Weights of a small mixture-of-experts language model, trained from scratch on English Wikipedia.
Size: width 128, vocabulary 8192, 25.9M parameters.
Experts: 192 experts in each of 10 layers, a shared expert of 64 neurons.
Training: a variant of SOAP for the experts, 456M tokens, 9370 steps.
Below are experts of layer 8 (counted from 0) of a mixture-of-experts language model. Rows are named router (the router's row for the expert), gate (a neuron's input weights, with its number), up (a neuron's input weights, with its number), down (a neuron's output weights, with its number) and show model dimensions 0-127. Each number is 128 + 32 x the weight over its row's rms, rounded and kept within 0 to 255. Numbers have three digits each.
After each expert's rows: a language model's description of what the expert responds to; "comes after" lists some tokens at least twice as common just before its tokens as in all text. This comes from a sample of Wikipedia text that the model never trained on. Tokens count by the router's weight.

# expert 4
router:087126128151105168060132107126091127122102129113136110142090096072138122116106072142119087181170110152172126159112162095103084091156174194088068175157167129075147141115097132100083165162108126124140165158142115108097168142101136149101108147121156059137141173095166123101138081172106127127177107109138127164180132147046124153044139139125082174072152128117167150081115102172168096109148
gate0:108083183158173123119141138096141142117151095115069163132150122094161084107146112186141173108110130158082116119122180120134166165157204192155094145070086130099161114127112143134195188160138200145125111106118142113094143146159143112126133168096159125156160179116072108171067123124120157158126179108098165137133097148068101187109148117166128157085114147152119130101098129129087207065115
up0:173141151090128148117145105175094092121094135140179066149151118066117170107153143111105176118124072121140167123111109163093147149078096082098162159136093044151133143183149084130078118121160146143124121089148107048120121137116098169083133097097139162151163100101184161140206147086107106146147137139112085074099161112153043120174141115133164118120169178112130149127155111188117112160159
down0:135086163067056105142086129125148188120098184142115088124117129110041151134157167096140113150141124078169142099140141152105085197121166176122138143167095159177149134135161201148085107125086119137161124113106136157092131065162144106132122111153125110089177120151173148133134123150151126153137166125147150161170165169178091132087116122178134152117236118062133066112152136128131105149124
gate1:087153130082148122097126101172134117110098121167119126161168117114138166137146090122185089141128116085193112083150126151142157028118119188176139129126129144096131111224141079148108146117113171127051115176149122103132142139141168113149145089157137133135174125139102129156061100134163102149206169159151055177132148163135142093135133205142167128112169097175094127127088113155129096118133
up1:095105112106137129096140128145152126091099130166162125161138117153155206177123072146136104149174129111200056109087085129075124082052129155138109138149103172104142073124146096161136156143107199129123101159124156102087106108144113127129150097157089135228125135114120136147082067144104164122164137114182125134192143113116143103123106139138114134118163069184111116165127167121168174177195
down1:107107164184069122087105154120173063130123108093100127125170224093117099142128152103072105151099070118170115125183111101093170107111079128146172150182161148145067144175108161096139092140094096135150118153132160133106131133105104100038121142116106160157078134126155097157149095107117157120129128131130078120094134125077128078111084157083157103140166135145086087131102091100100094080191
First piece of a long Latinate word after an article or preposition, like con(secrated), In(quisition), ex(planation), pro, un, out(standing).
comes after: "the ", "to ", "and ", "an ", "a ", "was "

# expert 33
router:136134158092173094211125185171129117118085129149112113155120122148173144092108166120170118074157134072119163140104155137182110127130105199116090129120137125131121077161176092109147102135158154123133185132109132108146194115149128131185163112187161165076140074103133131142159168081105088118097191149153111171138090106134120066053161116160137168151153137114111184145168165138103057134141
gate0:102131112113165093177157144086118103140117115169185166159108121147094100091125104074208064136087126166148110129162127078176125171132089136106110109104129142100115103119089147098105129216136157115128131079125119102146116096094101092157146032137127139122105153140139165141158123102131096107148134098094093180120147093179112143102118099137137159158135116137165146074131128056159105248158
up0:141092122152152122138092144077090178097079144180133102132103151129154111109170127036157158171088108085111108158190166094160097162119121125093146136096148177117057116140121174101128098167095115162073137131093177076136108150122159065129167167162121099114083209178131151138172169138110065140110094126098125199126145095125117099118148070156102153147100150165117143107141098129152150153105
down0:166141153069123161104175132146136152163116127106134170138077096126171115089152179142140153153121103166190148167112119120132104084114152133105082091182118128117121049145149125164130104132091129146156161161045086132145169131159111110098152090129136138187137122060097065116153123110174147123128127145206169204169130146165111130073144159092075083144174103111069144107169165134102162111130
gate1:121109103085120141155174131145077122172079063117126091071053130149120120163124104153121103150145021092107152132159092070098108104108188201098180117063106131093130115091115131152157092195164145153118127133084139129132133129142111137081152120158111102125102124148096158125074184127083178129146148118155124169158203127142143124131173139107113110151157129155188111083164152107154139169114
up1:115158169130150124126145103071210095107134140104077131131161141121146126101134100062131149148116149152116055170128177123141204172118105076189057100143212137147078151177152134097174125128127119130172101149166208098153123121099139133095107138091144164154187047137127067124185136115132142124126144086141146115117112133116087131153172092111129138093121094107087137141094109139102136105087
down1:140153150110100100097135097088113115140179090137124101136120119089118169060189125104105137142144113179127058133127157139084151121177124075077136119150159062144118124143132111159137110119092149134098104189144114077101126112133156196143146158131114069030120133088142162058131127178065144206161175089102149093130099130132128110149159109105137159123144048123111158125143146101118071086126
Digits and numbers in infobox values and tables, especially heights, weights, lengths, years ago, with lb, ft, m after.
comes after: "–", "| ", "|", "\n", ".", ": "

# expert 59
router:169172193142160148142039163137101146113073185112161120150079065134095168153137150123126196175079103098138136186110130100170119155190079167091129143156139113164119044180155139095164124107155092120056165150166153113100144113073142147122133122174118106119112149089089119169146136170086086127136195153126130159098112137132131108092145136143164127065143153090121129140133146127115128127098
gate0:143085150113126074100153121145099128113156109084203128119088053137114098107152061132147164111110123136109162119068107156159145106148132137125182148148119131125082128097145085071145079103155141093110123118069137155121090161054130144079109119135109134168199097150107139153103148061190167140142069129132113161140099156099173149155166069083136044100136159115122171129100098118099162090152
up0:125122097129084075089082133133135124134189185153132087122132090156170112116108094120176163150098071077076091119093117103133146107111139131149150124125105136160060182138100143044117132138128142174169176088132165130105164182072139141109146121157087084142143093140077145129051133080133175110116164125137124104097114099089167146173193122126128125183089161096103117139144135118138170083053
down0:167135087149160161141112127143136102148145154160119141149182145142110142080197130144118091145138126120123147058126088135162108142200167124166100119102098087139165130137108177140097148130166211094146128121100149175082147136117105111105167038079121099144142112141149098070096088144178132111161115144171141126189170163086154104093046152128171164084118067141127131109151086095098187118142
gate1:163194164115148169149159161166150132173102126134133132124122145111142192124187142076094118133087203142111108178090130212088090149141079173129107136129148140087099121115125110090118159101134122152094177120163123132089126113149073136119189130107135138166110119149185136120166083136079122123157141167134098176090088162152047134113127111136149217136166168129113162173064138148073125146136
up1:149116104125132116135086147148120147163117115138110104069149164114066145147099144125143127167110120111167155160100092103159103076114076071090077175117138106116094107096120111196105139074075108141123054149168075097179164122124163157058119109207151104092121158128088102070110111130120157083109122148133044096119129156113178146164105114093099154123146081104103086127076160131066130113114
down1:107119164104173109096113184088115089110152101152117079075154148163048179183121117120131124137140104179131118177109087093085109115140127126187092162123114130127146068113151114155139074175100115101110160063128136096165079142072175137151089128110129117130117138139113153093151108152142078080211170077126135108138117134146119108119125132135069156135218070137172118084112158078136118099167
Ordinal suffixes and words plus possessive s in rankings, centuries and names, such as 2nd, Tenth, third, first, Luke's.
comes after: "'", "the ", "1", "3", "-", "2"

# expert 3
router:180080129100156091177128110134124148144066109088131072162139082149147083146121165095203119125168107135104181149082151124177126108132087162155121154113153130155155089162174167149202115135100149158059155172075142073081151101122154140143155098183173135110183068147122106144137115089133103082098158153119091149122108108134122149124156119116086145119106108160090183107210112137123112135073
gate0:144139126150072114156076097095115126121114110133134074115095093136123120157117139125138130156166123154101162140099077161149128165144158070029115166077084181084136179118148121087116108141105161121067161120101148176142117159107128155116132136137097120120084141100114108113073126150141179175089205162105076103072120136114147118170190159150160158124176128140155150200137129108111201196102
up0:152078113115111065146121098151146149148101139094140071086109121107130150086147159141125140181126142106109127109136120114168086143120099125139154150134120179168203183104094135130085124132106195203106137131105163195115131103143155123111119152119119064035065098166162165153202075108100088080140162108146119157162147090179091201116131099156137141130119177109133111135104109108162163150162
down0:118161123129135106126109135129164070110110149152143103198150114117135193179119175198099091072074140154093147159140117125167185148158090122144110120137158104105134080060121127160142110092153120115110090150105085094093138131090145102152137112137100162092159141054103119113156153146123132168164146160103057149111133145125074183197170138124142069176098093123196136204148122138100129168102
gate1:059085149164116143162148139092092104119105114107118134135140043114128127076171208125178118163151172098150144146100072118146141158036104113112098137123088138116119185147161181091090122123164124091101122089131134130136116153164158107065120176137101118117170169173143089133107142134159076113127091086099110112134080159160155118142087164132104087099134086133121053159188119157131175123080
up1:163099105096127071095105081083129148091164166130111161151131123142094160121020096128132130104158187214141135129129108116144159129089145136111136104146160138125144209087161113102162127119150151130070097152119067117146097171052097094134129095125068127152127133128115129140117174174092110097130140161109139130162117119126123119158118154142131125185068148124126099089056075160115122098037
down1:130097153141057119114149095164151152133118143154142089115123219152138099230102127209158116135052120136070142130149109101127064117119205105108153165145120153088128119150156146140181109103160145122100120149191137115165182120143134151123160170085133123130138105210126171106096141141176123169116080107104185127139137127115113147128122134150074104132139095202126145192140143110109131105113
Field names, separators and colons in infoboxes and table headers, such as Goals, Elevation, Population, Date and pipe cells.
comes after: "- ", "\n", "Date ", "\n\n", "Place ", "Score "

# expert 32
router:134152151154171149195139155118105150094140117135130112182099098110115132136128149131125102158079089133115185185122157081127131116143089129059128078118087094136120072152171101131112129165118087118125138107132146068186135101163171152181106139188092197129076112130110100170179135149151137104139213132126194113096096134143170113070129193192093105142173111098136126103155179147133092110166
gate0:102109139132175155100125142081140161121165134192130107136120138090161079139201160120143133111111181110137124109133118119177091130172142161121088116123169164154091111136171088096137165119127033133096136085131063107110149138142109050107195111119142122025089137131133080096131142144181122171097127114150095064114161125112191118093136144154102174130149117119086134133079118132163118082063
up0:113149091107159145106117161155159153188173161159109179154123117104223095128105197153169109103120163132151104131104176109171116177137127176121109120098129119087140096133135107060173164140144068123096127050144159102143130162090096116202197107147113160081093091133155162123167107102138133151142176096066100128113126108133149140089113105161101147117143149054083114145144129105104109079097
down0:092116083113141118176104132148156159127108101133151144176142132110170079152063132169172128156131118161093218141037095109112129161115159085131123126081177126093112124167137065123147068088070142161141127142114128136121186109100102175166185105152147151160139116117103141183142169117101118074149084092136097155138198116081138146082111154148127163110110138141107070157159118158130128192082
gate1:128145142125122097091122117171106162104154070168130119171142127115136123144127156117133092157153111156154126231102074158102081079094124086136125133144103121139106134165080083143128154068076128095114151135054071157139177159137193123110136151170114139119139129147203126162143144137070161088145097084158124170220109138110070097122135108150130149168192168110106160071109156109133142143161
up1:120163194140112150097132092148083175121083101123087087121126087134162181065099142084165118185172042117133117172195111103139116108122130088152123096112102123122137103134140111087137088064130093095093139125104136117105143162163157135051098181176178147145136109117133142115166190191143148100160094106178098130209135136168103101140107100106134092140107150108082137115154112137131192111145
down1:122063049155103092101116151192069231107117066093076150152169111156143160143146156127127165145056112097106080122100125081147119127095104164081155099119115125135087093125136112072086103109179114083182155131168182086122131127154063099114128155149104075151116152092076102137123156141126142142128130125129184148151127113157122147136176104114133141150127162100132127066116168172140109137153
Numbers and number words giving counts or measures before units, e.g. 4.5 out of 5, five stars, 14 feet, 250 MW.
comes after: ".", "| ", ",", ":", "about ", "–"

# expert 7
router:164137075190090140134136145180152104166146140141079166122120160130116148180146161152155150092114099114097063130138078135115121140104167095103131070147154122151109133085148183150121132170155093156131061084123120174167134135126089183141168102097080165109146085159143149145180093158132137107083121048117134121081041091158090160183136092133136132111068097122173158153125143133081081134100
gate0:063128092130103116090151169123187174142097110146162167103106137133186085087134077111142100128187096134117135156158096138144135106128103094125073093147130161112096154115106096125131099148107094191128126164142135130129121123143161130127090073143148086152149072163148089102171076139089114131166102152100117097082043174151118131123132139114108130066173105125087210227086129156100098171106
up0:089140157047115163090107115153191136107098137100118102114108158109126094152108089157160125116115112130096093161152158166208115151064132075161142148183163162157149189063133081081115140168142157123114056117150064069122099108113132127115098092123120118156095137166117159121107083150133142136166159173171109121066146141154166195110124156105104144128107135157182158130089178172134104092116
down0:133125167177186131096110076131185113125160087173133113137132191110130079041146145120128159191105138146146103141151131147105077096160166124155124079151088114108148148185115178106137098161110099120097186126169158107126152136105173170133108121158114126153069129120131110044138105170130156141077114155113082150123168139080125116226165181143169108134143167106066151138170144152124144129116
gate1:107110100109119150115167173125057165109185105102140100163162122150079082109187138149113133121125104092138151124059118096171113139119174152125190108124144098175054173088111165133101163080137077143095107101111121156209142144172109151142143103156110153132076111124155054124176169112111148076086124170119124178059102143096124117101095089100092123141124089130168171140177172132144136141142
up1:145090065172138131066175130112140144137108144134097076088131160124137050119118126119120151094141148158132153124136111052139108194144145124128162104161097140106088126139149146117150181078111057119105148123069160127141166145143175091127127068091162171055172087164162096143125081131120122122148161188123141165058083109126081113133125127173108109141087113090122155147165163128090135169052
down1:139144116158079152128164118133162116132106151116132161137102169112075146053104076088153167100122130139163084179130171130120105197063157115141111101147136099046204110082142096141149148131107124116137116115154150157156136079112155069106122052137134131155169171157104153081158118124219124152112133069176101102145094110139106134150146139204096089175110112093153082115099103127147102117111
Middle pieces inside proper names and some other words, following a capital-letter piece, as in Tol-st-oy, Rand-ol-ph, H-ask-ell, San J-ose.
comes after: "S", "H", "K", "A", "B", "O"

# expert 0
router:133061100193143056088138119172136125157145134076125172118107130141092130220136158164132087201110136114109114138159119188082147147115098074118062080170145088134138146103117130157102113104141114114112141108072194111169134128106095155076154120123094109075164082128095098136165143073093067154098105148137110163166129144139086114104164169122153090160094130144115159086099088127173102127125
gate0:150155142188120045158090066179135150133113156120169187166116130123120097145103112106148113162126136161117137109104129148105168121127093141092096129148077092140167095092128113213081130149185134059161136166180107133088104114172140158106140141147158130089155152134122073101123121176115149156033095147130052116161105148101138132121145137138104174140117146140174200099143144061163157111128
up0:089131137080165084173170109094133101075101079201090099104156105092178149121175113130118074103135150150202154142093115097144112130100095139109072055152113092119103105183118135155098134094145118081099101120151058125135109155203142122110124125149161123160084149160086169133161163114123136114101112176173121154136165146155101176108101081075160145068062108111121142152095126126152089099131
down0:160086133178146125166114148173096179157039136178094107124133097130107135172014110160092127170092105124109133115051107150136164120121154151136140161206137126115122109179141104123145142120116144101073175165103181186137125126126169098108162187129126126161076161163152121112141104153168137126058152176175166125110119151129187120123134113102123126107127142151090114121123053126161160152134
gate1:083129108123158142115101081124123117127137124111209127102148080091100174146169159157200039172109156109160090144176113098157090094147108140106073167137092072126130080167115085130137132172121121145110149157109143166146143132074136095127152130105071168107101119125106098078105163146124144101067153078103137190115104093111108177142184136120058119184141094153157094112124073161136092105106
up1:139081093173096119092162105153118094147083099083148114087118108130116077118132151118121096115086157083113068165116119136076139170093106086160160174081125089118108120166150092132144105137136142051100142146192245101138129081076144133114086109117139165156170120144133156142151151112142130117096082108110114134112088129090142146075137131178062160189127117121145084108087091111108201157120
down1:167099143064112113149173083136133150088146119181107118087106120136138068135150166150084126137094119099078072102096063103112182162132107112101116136153113070153144121117176129114106119137133158112125169154124162101173094091022108109152149126188089101070147152128138115151215149132138146095128099121126139126184131105148101137107212194134101129150132154130101093128115072174130166096166
Word piece right after a capital-letter piece in names and acronyms, such as T-ik-Tok, T-bil-isi, HS-TC-P, S-ett-lement.
comes after: "T", "P", "S", "t", "s", "p"

# expert 45
router:099109135159168084113095144093108122126141086094087147137155136154172037170111074137163088167144193178082160116111107091158067102156158145088080100163188119087119156081118125105121176105097154182106156141078145078147145107127175147158118135172132164084109195118146099104181157173174156122146100124153157117164124174102120179102157089195141094129113115112115112121136129140157166132128
gate0:115147169104095122144104141079120128108181114136148163143112144181115121219075189100168181180115131137128121110170163129157141155133136156130096087108110105117071113152141110168089118077126062076055105144107149171166105086136076108112059093133136127091100156157045058182113144129179123212131153126143079094091143135114089147121162147129125099138129136122148124131129137116105125090150
up0:154118043102125136121135135151106128144116118121110177133152149097084158109127139139106125114072128150101078109146034132082106139129097171156131140196139062133184190114160085100144142094117149106142166172122100109079054132140046138151144085106086144137125151084158191047158113126137148136108079095109140111101127096154059122160150105147150115136101147164186159085122158113094140130137
down0:196152141137143152154106121164122106125170060171126200129109149193082176108090068124093177144138150121134089149154132112102102137171148165131187119115076158111123127118151133142130186088139156130081121096176054154122116114106069074143137075102145077120169119169155196141119125163135164131173104147130160079074067166129149146119100115087154114116122165129112140142090091110079108086147
gate1:093137138137153156077150118139120106145232199144154150081184136117092113150141116160174124165102115129107133147148127110157100143102141123067159168132162084156084134157156120149131121151064108130125159112150206141111127148117134126174082096188167163105174115167195111079160101144134080129171148060114103133127203077156102186125102093102122141088141142132139153138136197138151126161160
up1:127144105165126138200052090091124101138104110134077170091111123126123168128138094105114113105173116121159137132085124087123135132169060114143110086161118087067134079081150153175114096170109127040060162144084102093146092147145052149169146102171085127134083123150140189096167099095097142102129104104117118083119139141128137160106139187176100144087147096145177160143106076097122131111126
down1:092147092149092172185159167155137111082164090123078143101126125168092092064093105127127142126194083119093098126157167119157149133111125126176106121106104135125138153099201105142137153123088104081178123082141091113094104109148119166101128155092172163132101125097117162092147104149059143122169170128092171121155115146196158109082200133118107112177158098077113136166105182149109185076173
Opening pieces of words after an article, such as tri in tributary and tribes, par, sub, commun, municip, distric.
comes after: "the ", "a ", "The ", "and ", "of ", "al "

# expert 30
router:090138144093156172160119057091130170104125161153100129187117161127113114183132114109095158118169205094144147145104162136195101090175160114096159120104100105142176083091173149109175093088140115152148125099137080147083121099118074084150121154087129092155148134132109135087178159099156100087149114157151140132106086148162123166069150114150122175081083151115077166163114074153180093083100
gate0:129115116083160150124157155090115159157182116103083128120083125095110096132136113092123131169226117142117111181141151139106073089169152120210132154107133094094116107105179099084116127141115173173128086075145151105080108131103224171109148202101105066116130144148093131135070111130100136098113129118092110094131164138076097172099160075111157145127104122092108117105160147097116191090138
up0:152105135172108129162130118172119090040096095140159092159131135159124137125100157175159078099048132146118106096070118135104146167103105139068167090172116115174138108124120112118113135118141092159130133163132094147146143170141105139146124029132194119119128148125111136094136120156178099106098128202157140159164096148149173091192175149127165125117131137106099153193073150156139071201152
down0:109139122127124148155138097194100097066076126056133106103129112114108148163133107134115140105134106088135162156114110110101135111066094111169127078052166126093182120130088128132141167117143128153151122125081169093082133189104131060108127123118134145122204104129133175115118105124155131116157065147160148207107094174150125129173130090121160093116114190117153115118064229170124113115172
gate1:111088159118119114112098166114139100157089152093129119149103127142090132115147115111082111169133170064111099108076100152131092109144104085034158129145122110124045151157165073112183159110115129157142143135221144160174211153117155172126152072143138138068116157150106148136124114095160085111123135106117155089109112082120170139105099148121114170179165131167105076146144118217143121147155
up1:155116134173131129082146101125091152103143108155169121186117105125183156130159112126143174116117144157143125201149203169113081049133123162144079141150141152112135120093061157109154077103119097163083119090095122042101126138115162134135116106102173191142097154080083090188146187067103105085118128160155117161135114147092145070090136139088149168127156144121173114097178141133116150098124
down1:157146126105163181115101128103131120176106060112116104091076099168104129116159099142113132125170167199115145156154122123139194152097151129193162110153119164149129123074087112126140156140110132132099075100109141175084126104177142168134091122098133119125139127073154162107139148166133143112167135110142213124122145134097166138152052092129163138114146171209135139074146130029159070135080
Words in military and national proper names: World War, WWII, Army, Royal, Air, British, United States, National.
comes after: "the ", "of ", "United ", "New ", "a ", "Royal "

# expert 60
router:073138139166158074126119116131152170136134112133134170096063140172159151154108148145162135106089090085162081159146154161189138151131088147182163134125100161146104137164168150152148126112204196167102154098117142130092154155103166109112157126112090129192111111104091172168150114107070063170083184161146109140118145097114104075108137081115122140106143111109096133061153152163086161106056
gate0:144153106122160171133158104184130123134143118138103160150125144173110162152109111158103140127122149105149133091164128080093155094149120138106098059135142096067049197124103164113136127100190152135184063103093062105139165125042140111073160136138105125143109138114169159166203166117098157167145148148139168148108070114070091115124163068103174145189099113126161131178139139135115106131125
up0:121135143145092107149166123086107130175157098202154146160098131106140135168137158104099134122109113079097100114056143154196080093113135133108098047151157113176119153132165100193099090122109102143162104157127115098140129137184123077124106077098171103031044131084119124132093153188095123105103151128170130137142117106049126142064090137127118125071114123124095166140117135127124145165124
down0:108143086179110122168130151106164156109134151092151160162113127107145165159120125164082080047151137048139089159084118085138148149120110153104131113105145162184105178074187085120156093131056102176135104152152123195120119134114116113120157073116141152137109146127109153100151106106078140120128124140101133077155154139102213108164127123118145148099096058056093124197178160119169143117118
gate1:098100127075094112125054111124087157097073078124142114127106148162081121172114149115137110167116080140097111152186131134138147075069105150076148122168111171178119101085108192142118086134159085109088133097121122083077114114162065107093066102127122179169133141095090203136113126135177088091109129079082143112118107112142091099124135079097172119110146095181094138139115124108149102080176
up1:106144101083122142141115088101096110142069105087130148086096114138077120110153197110137135112116080204133113079144093099154117145134151119131110139082201122141120090167115123149093120048131118127134147071127182155118144152096120110145112146160197103154127148101101116072173185142098118077176092078106113117108096107119155142206145088083145159142204184165117174111134129145116164079152
down1:161141103101041110136108133192148128173167104075140075162155170161141148156101067100114104090124100135126157118146052123114095132118127056135100136134143100138124111118153160142110155140134187102103094100119119138139169116129111148056081202143137143125147120092081126096151218075115141123109132114172117121123183197125146109146119127192132143126114095096170130116076122107058169147082
Column separators in tables and lists, mainly "|" in fight, tennis and match records, also ":", "=", "→".
comes after: "\n", ") ", "1 ", "3 ", " ", "2 "

# expert 63
router:159143179075129163117070095102106145151123110096090061185081106147144118179110093165128156141102167084106182145177176081105153178133088087130078113143118137141149132127168139104118085152074116112081124137128093180134130068145131105105150176186127142137105174178132106154181124131124137064121131141091147076080080136183134176158125173131110118108134171153190085160129155086097156117134
gate0:153126115138151109154095162122131109152144109127114120099178087069128144130104061179153174157134102167125120084069094092133196145141166090106093107113119112153132146135191137076138145175119087112097134115093100116151130084140043145173191096179107175061152139107128150134160091152170138122113158127143094147087057147121138181183088139128120167129107149143102111177143134084116156213146
up0:153126120147141182162135093145097119107153138117114167194099103144148114128129147033089082135113177162163140066129144099168123108166079135167097203065159137134140121137127156110115130148091176146110120118152133165108176101138126106144147137145091181153063146108119166121116146146073103173141119126045182168131164123127085100127087152153093063145097142137112115130148189178109051100151
down0:144130159170091129159128079080135128063142117149142108122105101156145138146120099121139108101134124096170161140144111158108095144159098080090099098130101164079088138127099095172098116150132105128122129184157151096132066179109136099168145166162096109118101188121116163055089131174073164133093198189175180180070130144142113056101161192106070089113099176136139129167141110117094111123149
gate1:060135164116093110131148113111079098094114101141109122139078108137169158169131144100156137122135168186140129162158147104212119135116088084108020101093189165125104065164155097100129157114111111144117152112189100151159130110151100150111120153110108125091168180132120125207145084121122126184128103067115104111116103142159081099117094147077113159077160071101133126169080147133129088107160
up1:073151123132126108106122083185110094123143124162173166170165110125149169143128162177146129167146127097159147127202162118128216130166133092118110117133099102187136109160153113144138155126145109173126162066209153180136133164101139137151174161156124128113155136119069107098092141143129164100147086088152106184109100113152115139099170128108191127093168115113124083145128203072108136203070
down1:106092149139075150109136144123099165122114121091089145094166156164125191130109123132155098176095114111146138058109123214101130059149137103095203091147100070148161116085121122124115159069167097134119128099122199074156184178156112108117125138151100125088124142146183088118145145131098132091151131151111127163122040081101116184090151116187158141122128150136110092099091156173137178138138
Determiners and descriptive adjectives, or their last piece, before a noun, such as same, largest, significant, beautiful, protected area.
comes after: "a ", "the ", "is ", "as ", "The ", "in "

# expert 62
router:135138104058180139145131083130138145136155152098072144126174156095135175096111128140126118140106154132119138148118140124099153107095109116118107138061145152149071150124099140161122142070149163198141120127177163123149129153090209096087124164123084127074096153164136133144190117057079087144084180146147119148146142154099117100105173097097113138063178188101100165048121127154132070085097
gate0:176131166089115154155176171095079180133145100069106164114178099108074104145123134126173160100147116158136112186097116161152108123145172150071106197107127178165127118134116179086133120142151132193156077177150129091143158156166125110104158160168150130111127134123093126154128097106119125111121146179161075187085102168140146108107065122174135117113113153169081190140128105122060054098118
up0:108115141125135092099150132167145084142166119175186123138122099159159156116095120153087112115173136167095150099161076108136117101086131149171138086145141130074191191124125083148202141147151137071132168077089204093111094102076197124121095108141112084155106138146153130068104185150142130144144117148100092056166173111123117144068171143108139113194112146162161109100118120117174159098114
down0:104082135126117149109094130084107107124110186136199182153157150122174138141187130090099163073187081149133161135157163148171194162185105146139112126130150073118094120117091085147103115081152054121156125169086147106109167102148115090122147158108130147139150076079109090191156094107179091144142124145121138181141116133168179191157141186140154144121092147117143147142092137160151191100109
gate1:129134161139116111129145159167123103139107163143157149092159161143134127167143105110163128115148136161072174094118042105135098133111099138094125125073148074141155139164113191149139154067113155092087141193093125119109185141112149124082173134115049067063123160106153167137125075152164078206165096088111142135174108145116062145116122087118125156101127135175116165148080144158068136161116
up1:120161081142083188099172103161131106135088138080166128098128154189093131184125137144144137125135115118147128084136098085139100110087088107094151148074110071169179137161166147152140157116101139136095149216139161159124173178136098167053137115112088079130110124103132128136116108089124116199146138143113082097129065089100096145104173051107096089124160080143124146148106161164066132165128
down1:184096116135114149059155080138157097138098114115116107175143074127156137159195160136134124117161155198100114189131141132105145171099184159121108137160122160133091150161156116131079150164142088162109156106100186146094122129159104141127125074152074109160126146102094124121084110143092135103157100004128188118104116133146090077162097146118167121174139112131108165139137066101118152191161
Pipe separators in data tables and country codes like USA, GER, JPN, plus a capital U starting names, e.g. Umut.
comes after: ") ", "| ", " ", "K", "0 ", "- "

# expert 26
router:096123050056127166146134113124109125104106099134152129122100141170124151120076079103172076151110092086147108111173152100134194077055095181091133121112129188145138159131165136158147120122151196129123160139089151125130095115162163095088123083170081175196123105108160169095146074153140111134105193127153138163102135073090161068096124097060114103128110116115133110090148155120108162137121
gate0:124145080102158113153130075083145169165172130139094133133128142138119154115110087123085179150139168114097108079120135112169157101102161178100115076065122134140111185130009179190117136138116150109120155140138179166175092098119151150110127147177114101097087148105065156078144094134071207148097189119147118131138115135125166117153117152110137084110099135126111110107096069060107124118126
up0:145125080130128136138131106079186155162177157125096150127113160137130176102113086108103179135119166095152080126127129152162144119104185145127121092081128141125119144140038184202106145176132141129075153115136176166146108112117102135117167139180101126084075145119063152103129085133071169135079242134140145119144120138134163093144105151125145088120095140102088106138072061077104135151140
down0:155067140131138164153150121171088125115091086139094113146141198143104130109128144163100148065129110023118081138129119212162210173105077117143128152154157132123150133115168061148059131108135127179198188137100134178137113163173141137108089122172150104107144129158091107126122135069113097150166169120110153101138119116132106126165147138174110135102095082109151151087156173132087134110117
gate1:072172056147134106139074093107092167129115172127167084120158173127097198124116103122131135131160113179152117134159181126156109093132174119070172151076129075135131121145126148121115099117156103149144149137096094167143033091122137112133076093133092154107143138085113143185126169150155152155161142071184104139073099095167111078171154149121135101083155114103208096122174085115132132147147
up1:099234074164085137129058118121160175116136153175143155112111130129100175138136140108147162106144141186161062114132088087142127130126148130112136197101158079098115080150137107148097136110185145140151134115093132165155107139153078132129189082129130170116137155143122112212144160121148136130116177086111130158073081115154174067176138146136084113077129147098179117104141134126173110180165
down1:101116114142079141052150120149117165130146153121190117141122179166137146137105068072140116101118124118129129102181111123119097118100157135160102145105084081195125093130177108109117128147160072096123177142128053137188121141144175129140089104087039138121098159106157154115132144170143143111149120175135147173128135089094196083091104091127144149057103053084121159120142050140121122141144
Pipe separators in markdown tables, especially after header words like Title, Role, Length, plus semicolons and list separators in track listings.
comes after: " ", "\n", "\" ", "Title ", ") ", "Candidate "

# expert 48
router:124072146126137116085131133163154078150158093155153178112150125118153172130146125119117074197137082090089120155084097095098151109075120123196146126107158155104120120126113110183079083146123107102133093140039187133190111080117074095085191113135162082117158082162097158125108110206200107135137115117104132140159120128109123119103165162172172119135148106163164084105144111110129079127151
gate0:151149136167144140092103160108040094167133094099117153083150130083152140071121114087118082106136165126115077160159059155175166101094069139104117176139097110141078129143142113127082126132136086188140158105139186085116111135124076090160144115147216160136165159116161137121165091078190115080120128097174106171146136127111147085109090119141166160175119061144096108152133135108135106142168
up0:100101119115165168164204109131170131107076114083091104159098127146168169178123199155126166166141118113058079184119133110105191145125129109081110143118145066167129132128136162099165181098195118161099126123112144158113173164127137137126102137104081110107131182107055089144097159176073189200109133114150107159148154167102181119112110097144120114115118171156113106131113104138167110092136
down0:130175116154077138146161103220124122205160102107144185119145134119113114177089080144176164150160139118210122112172129086090146122063164140106091096154144158184116136134091124172094144065124118114146141110085161176071111096137119165155158146137128177116150113124108156126088074166086218128152137170110140124151162154104107143115098134100156183086128149116149094129146132154141094168154
gate1:114168114198131130144158143130140164119120127108166141126133111100116149106179123081124075118154121112084093166103141132125114146123087117163117092132137095154102167089176121134054051119164088115193147145161169112125154108159097107166141105115092090054163109100177147118141113174119113111052112117214144128193140102159112171166138130155083130069073174141159139135162168102055116146129
up1:194174126114106095177140176208108162090144126089088121131162176100162160093089053130108088108210100085134107146148119122159140098137160054167155125154106112135122142140178105099144121120183173215125130180170108114123086098097109122133139143149142117153159155165163112140132109124131139148108125154168211116181185138097165083130155146142095155132148093127114137138152144127170145184117
down1:164074140098150099135129114140098077129110077161090163117146134110125118144102174108132066132104096155167142124090094115120103107093085084121143165128140114090143129122198166124168133117162080131187078090121141146098050127144156110046119117171105092182079087153162223099151104169144111146122126114139172112119113100094053119155144070182096161103122129083155137175152110167143119135118
Short second pieces of ordinary English words after one letter, like l-aug-h, l-em-on, r-end-ering, tr-ail-s, V-oy-ager.
comes after: "L", "R", "l", "D", "d", "p"